Experts of a small language model.
Experts: 192 SiLU neurons an expert, a softmax router, a shared expert of 192 neurons.
Below are experts of layer 4 (counted from 0) of a mixture-of-experts language model. Rows are named router (the router's row for the expert), up (a neuron's input weights, with its number) and show model dimensions 128-255. Each number is 128 + 32 x the weight over its row's rms, rounded and kept within 0 to 255.
Before each expert's rows: a language model's description of what the expert responds to. This comes from a sample of Wikipedia text that the model never trained on.

# expert 21
Description: Single vowels, diacritic letters and broken byte pieces inside non-English names and scripts, e.g. János, Jānis, Georgian or pinyin text, often in tables.
router [104 120  95 178 155 176 129 177 145 164 134 123 116 120 168 120 134 102 151 163 103 103 121 127 156 106 101 164  70 134  99  77 145 118 160 140 185 142  53 134  52 175 137 111 158 128  76 169  76 100 105 152 177 209 165 178 137 127 157 129 124  52 157 149 127 115 119  80 137  68  95 119 177 140 166 167 126 107 107 117 167 113  61 132 171 155 134 111 157 107 129 113 108 137 158 141 134 137 155  90  86 167 106  88 129 173  95 171 137 113 152  90 144 141 104 145 150 122 149 129 129  42  62 149 126  89 152  66]
up0 [ 85 159 128 146 136 120  87 169  50 163 131 102 148 110 131 170 125 191 128 112 154 196  87 153 124 110 137 122  92 155 139 129 138  71 153 110 100 121 142 107 138 157 141 157 151 135 158 127 143 150  91 179  95 147 105 152  63 108  63 156 106 138 134  98 169 102 138 156 163  70 133 140 129 139  96  73 119  97 179 111 173  64 162 115  97  91 149  89 127  62 112 135  93 122 140 107 134  82 147 161 128  75 151 140 101  84 130 155 111  97 161 135 136 170 106 166 162  97 100 190 112  90 121 130 154 149 124  64]
up1 [106 129 133 168 150 141 142  86 137 161  75 130  76 116 160 139 138 106 103 146 168 117 156  95 111 149 138 146 129 133 120 124  89 202 163 150  48 121  59 128 140 100 117 122 136 104 111 135 132 145 116 133 146  74  95 185 212 156 114 144  87 150 118 106 180 112 176 176 151 148 152  83 125 150 107  92 124 126 110  41 102 186 161  80  80 101 125 119 149 226  87 135 165 169 171  58  97 168 152 116 102 121 118 120 199 113 124 193 127 139 117 149 168 153 121  88 131 177 156 172 161 156  94 107 100 114 135 163]
up2 [115 149 117 125 126 154 144  73 102  98 121  88 124  97  66 116 148 101 199 116 206 108 140 137  91 144 132 196 100 186 116 100 132 127 120 116 120 124 118 193 114 121 188 133 127 102 145 125 157 134  88 101 118  72 107 155 110 191 114  88 166 113 134  85 132 146 105 169 136 138 196 192 105 117 122 106 129  93 115  74 110 137  97 154 120  37  93 103 103 149  89 116 115 110 111  90 165 130 155 134 117 128 122  77 124 138 196 155  65 127  64 103 140 128 126 150 130 125 155 122 102 125 132 107 121  53 141 187]
up3 [138 151 137 120 141  90  90  80  94  93 177 150 145 137 143  93 189 111  89 132 152 154 140 103  97 143 119 185 148 191 116  82 164 135 156 152  98  80 120 161 116 128 111 135 155 125 130 130 151 137 164 102 183 117  96 182 117  98 101 154 150  97 109 156 152 125 198 171 123 165 196  59  94 155 166 129  80 118 148 154 192  88  71 148  63 131 124  91 135  84 101 110 149 159 111 169 178 152  94 173 174 137  96 141 118 128 169 158 113 163  99  49 138 165  96 168  88 214 149 143 132  92 151 117 124 119  91 143]
up4 [137 174  92 132 133 129 118  86 140  73 116 201 128  74 109 131 120 114 116 133 152 166  88  73 121 160  74 100 174  89  59 106 128 115 123 150 127 151 142 132 167 101 146 150  64 172  92 112 162 122 182 121 136 200  73  93  61 167 170 135 131 191 145 165 124  82 151 140 161  79 128 108  63 141 154  95 130 146 123 110 154  70  81  37 208 146 123 128  75  98  80 145 106 135 142 113 199 133  86 107 104 112 128 116  75  62  63  71 140 134 138  77  95 116 113 135 108  92 112 100 137 107 140 129 124  98 133 149]

# expert 6
Description: Colons after names or field labels in tables and lists (Batted: Right, Title: Subtitle), plus "United" before States/Kingdom and "de".
router [181 126 132 111 125 161 144 128 155 105 157 140 149 135 134  92 117 160 111 114 119 130 136  66 137 138 122 154 141 121 129 100 228 188 160  90 169 155 106 147 160 104  79 131 123 151 142 147 134 130  86 100 113 137 152 118  95 125 141 140 129 148 133 133  91  86  99 110 166 116 129 130 126 155 154 143 154 106 125 103 103 135 124 169 162  79 106 119 128 147 130 145  91 128 120  82  97 114 153 128 127 105 116  89 115 115 142  53 142  84 120 134 131 152 141 146 156 180 110  96 143  81  80 144 131 117  75 121]
up0 [142 161 114 154  99 181 100 107 149  42 110 158 106  97 100 122 113 155 127 183 123 134 144  73 130 168 156 156 141 142 120 106  52  89 119 114  74 121 137 101  57 108  67 161  98 107 101 133  98 142  64 157 176 185  95 123 158 175 148 172 122 142 127 124 114 130 115 107 118  96  87 124 146 134  53  79  89 197 199 136 127 151 145 148 117 126 150 135  81 112 166 170 148 128  73 115  74 129 127  54 164  79 121 144 117 156 169 111 155 115 102 136 166 134 103  96 164 131 111 148 164 133 134 109 152 123 114 105]
up1 [178  70 145  96 135 133 172 142 105 124 144 146 122 103 130  84 113 171 177 141 153  77 141 118 160 135 120  95 159 119 125 124 179  69 117  87  37 153 153 132  65 148 156 172 161 178 124 136 142 178 151 178  84 144  97 131 132 183 198 135 140 115 130 151 140 123 133 167  66  77 131 112  86 101 150 147 122  87 137 129 141 154 125 200  81 162 117 132 115 129 129 124 131 117  88 142 115 157 204 140 152 120  88  75 160  79  96 131 106 139  54 144 125  95 118 125 123 119 146 135 142 133 171 122  84 127 142 112]
up2 [111 143 144 150 146 156 155 128 126 148 112 120 129 115  90  76 147 125 127 178 130 163 105 122 158 106 135 103 139  93 122  60 145 141 137 148 183 136 104 104 151  57 110  67  93 101 171 185 135 205 140 172 150 124  49  50 163 125 113 110 114 171 184 103 130 147 139 157 167 133 147 158 145 155 120  88  75 146 154 142 141 138  71 128 137 152 145 122 112 134  92  92 117 182 122  94 114 148 144  80 160 100 148  69 130  75 134  96 168  87 146 115  71  83 153  87 146 120 186  83 176  68 144  79 123 165 191 107]
up3 [ 78 145 160  74 113 153 144 138 115 123 113 175 120 118  88 161  74 138 131 164 120 145 134 156 149 176  76 144  69 132 160  48 135 120 144 135 106 111 164 118 131 134  48 176 112 138 134 113 162 108 130 119 122 103  98 126 116 127  94  94 132 128 130 168 138 132 109 103 130  70  90 143 133 127 132 119 168 111 124 127 131 139 102 180 101 196  63 115 143  66 177 132 101 130 179 170 131 133 104 105 130 127  94 102 182 144  84 115  83 140  53  97  92 108 103 168  92 179 103 123  78 149  89 126 105 111 148  56]
up4 [161  65 118  93 115  99 191 146  54 118 109 124 101  52 166 131 137  93 108 104 157 101 140 154 110 196 146 118  72 153 163 168 140 175 115 133 154 145 125 143 143 126 143 127 123 164 151 157 170 164 113 121 100 153 121 114  89 134  48 119 134 163 126 146 184  76  65  86 145 142 160  85  92 162 150  26  95 101 102 109 119  97  72  93 102 157 122 178 191 112 100 127 123 139 137 125 178 146  86  25  98 100 151 134 157  76 123 137  80 135 142 142 119 148 109 151  60  92 120 128 146 164  94 129 169  61 101 116]

# expert 53
Description: Lone lowercase letters and unit abbreviations, such as m, km, ft, lb, in measurements, math formulas, web domains and Latin species names.
router [124 166  62  82  96 199 195 136 193 119 138 123 138 167 117  48 141  98 115 100  72 169 235 151 149 131  98 152 111  95 221 167 129 196 115 159 117 145 168 151  89 122 113 142 128 119 122  88  94 160 127 144 156 180 107 179 146 107  89 163 127 166 168 141  87 143 127  59 183 138 103 132  88 171 130 159 108 118  59 107 187 138 111 161 129 119  91 146 148 111 107  58 112 147 151 124 161 141 153 126 167 147 165 140 119 121 139 160 111 130 105  99 143  73 122 132  97 110  92 105 150 126 123 153 121 148 108  70]
up0 [137 113 119 199  82 139 142 113 163 112 156 114 159 101 100 113 115 103  79  95 104  77 118 156 159 158 127 161 192 136 163  94 108 167 168  73 134 120 156 134  74 137 141 169 131  79 138  52 146 133  42  89 202 203 138 144 101 155 109 127 117  74 128 113 122  98 139 143 107 149  94 136 121  69 137  79 186 188 140 142 209 118 159 142  93 111 142  74 131  75 177 113 151 110 113 133 175  88  94 139 187 112 134 122 144 162  88  77 184  78  96  99 142 143 157  99  94 103 152 133 146 125 172 100 111 152  63 143]
up1 [ 98 196 102  90 129 179  80 120 104  98  83 136  77 111 103 168 161 187 114 126  80 122  91 110 160  72 179 187 123 156 111 118 182 154  94 166 143 153  82 164 123 101 177 136  89 173 174 114 137 154 149 157 115 133  96 152 115 158 105 117 176 142 147 159 144 131 106 113 116 149 115 129 131 129 127 148 180 104  81 125 124 134 183 138 100  72 163 103 164  84 167 106  82 114 169 123 134 120 187 124 106 139 106  91 163 153 119 102 108 134  78 171 113 127 164  55 117 103 130 180 108 103 112 134  76 100  92 129]
up2 [170 110 104 112  86 184  97 146 138 117  72  82 159 154 114 115 168  95 124 104 111 122 155 103 159 166 133 125 170 135 134  75 144  88 203 137 133 138 139 109 169 141 112  85 143 132 132 135  46  78 106 102 144 170 164 121  88 135 129  72  95  89 114 116 121 137 151 112 158 162 122  90 178  96 147 137 121 159 187 110 172 127  99 142 118 100  97 191 168 133 111  75 128 105  80 111 144 167 103 118 150 150 136 143 140 162 149 139 182  88 165 133 187 137 117 117 143  98 129 199 170  58 175 105 168 105 186 136]
up3 [120 163 139 180 145 150  77 103  98 129 111 104 155  64  89 114 154 128 148 118 128 121  75  46 149 136  85 161 116  74  97 142 118 128 128  99  95 120 165 132 161 143 152 110 157 131 141 142 120 122  81 187 130 135 153 127 217 108  57  91  87 155 120 132 118 112  80 133 130 160 180 132  91 121  73 125 135 156 166 130 111 113 158 124 159 164 147 120 111 115 132 135 161 157 134 101 121 133 120 112 194 114 126 171 167 137  75 193 169 138 102 133 109 124  77 144 174 102 121  90 146 150 160 124 132  93 149 158]
up4 [108 117 136 133  75 166 127 122 141  94 133 150 197  93 111  75 129 144 127  84 168  96 139 139 142 157 168 132  95 148 151  92  80 123 155 194 131 124 117 139  80  74  92 160 186 160 139 117 126 107 150 178 124 144 134 119 102 111 104 165 118  68 100 137  79 111 184 134 121 146 168 162  92 136  83  64  87 129  88 103 146 139  64 149 104  80  94 119 145 159 112 121 138 144 153 165 136 167 135 110  97 150 113 140 115 155  98 164 174  99 114 131 146 131 143 155 116 160  95 177 107  83 124 127 101  96 109  89]

# expert 57
Description: Verbs like did, does, done and prepositions over, against, plus inner pieces like ers, ub, ing, e.g. berserk, jersey, Chubut.
router [120 158  55  86 125 127 141 111 169 101 121 156 196 107  68 146 161  93  25  77 122 134  99 148 155 149 167 123 160 143 153  77 122 132 119 182  96 136  84 145 180 112 152 147  90 136 103 136 131 130 146 105 166  86 181 121 102 140 125 114 154 103  80 139 103  88 122 102  69 133  73  86 158 121 154 129  44 107 114 123 112 120 104  83 145 117 152 140 106  85 119 105 145 132 135  71 103  89 133 131 159 184 141 117 134 127 124 169 143 144 105 148 116 132 110 142 132 124 147 131 121  85 149  75 139 165 119 119]
up0 [120 152 180 148 130 114  98 113 144 204 126 141 160 105  91 173  84 103 140 138 117 140  99 111 139 134 151 121 134 160  69 105 180 111 104 128  76 120 136  71 123 126  95 119 103 126  77 212  63 143 185 177 117 145 129 100 135 134 137  47 111 148 112 116 175 104 129 157 124 162 121 132  59  92 111  88  61 162 145 127 137 185  97 171 173 159 136 193 114 105 130 132 103 129  67  71 154 136 136 140 152 186 123 139  97 158 129  94 164  94  97 138  99 168 103  89  77 128 132 114 141 104  91 131 132 135 135  84]
up1 [133  86  62 103  94 106 139 143  97 164 117 132 124  71 120 146 112 115  59  75 134 143  87 169 169 111 133 139 156 108 126 109 157 153 152  96 103 141 139 143 104  99 149 122 180 145 142 125 195 104 218  92 141 155 216 100 185 175 124  68 123 141 136 143 114 102 139 104 112 150 145 108 134 102 148 173 132 138 139 140 134 108  80  65 104  69 162 165  76  48 176 135 156 116 165 124 126  97 125 120 118 149  63 149 173 103 109 149 165 102  86 126 151 114 161 137 152  98 112  60 163  72 111 105 135 137 166 143]
up2 [159  85  73 108 149 109 142 138 122  64 138 120  77  79 126 153 148 118 137 154 121 121 145 113 153 146 129  69 136 107 118  71  91 183 105 117 141 150 155 179 179 167 163 128 111 169  95 139 147 187 108 134 100 122 208 104 122 147  95 120 126 145 132 162  61 101 198 160 161  82 145 153 121 150 142  77 135 131 119 185 128 136 157 147 162  86 181 138 174 149 135  98  72 144 109 103 138 125 124 127 109 110 148 119 134 139 118 127 125  96 108  59 162 197 124  81 119 142 140 102 178  86  69 176  98 193 150 171]
up3 [111 127  99 134 112 140 108 131 114 127 164 114 146 134 103 105 139 126 138  85 135 132 152 143 128 127 136 157 108 123 123 125 109 140  64 130 113 115 121 109 122 109 118 158  86  90 131 157 125  87 131 155  65  67  67 102 133 120 145 161 120  78 111 110  98 149  88 134 128  83 182  96 157  97 128 123 165 105 156  82 123 160 132 142  93 160 178  88 110  76 146 191 164 105 118 134 114 151 153 129 134 133 159  79 100 143 153 175 164 157 165 148 109 131 101 127 136 172 175  84 100 137 120 142 136  97 180 158]
up4 [118 147 108 145 153 149 161 112 140 113 117 159 168  92 109 185 111  81  93 159 149 113 137 159  96 122 135 132 144  91 117 103 107 111 157 104 171 132  51 178 174 144 204 133 159 155 129 220 153 151 149 120 126 139 121 118 131 141 128 104 159 105  92 116 113  95 140 152 122  75 121 117 144  53  63  77 152 136 129 164 165 130 123 128 133 149 138 137  69 171 137 141 123  85  70 101 113 178 155 125  60  77  59 119 183 140  87 141 147 126  54 177 146 140  74 112 166  99 117 158 136 151  55 113  99  96 124 134]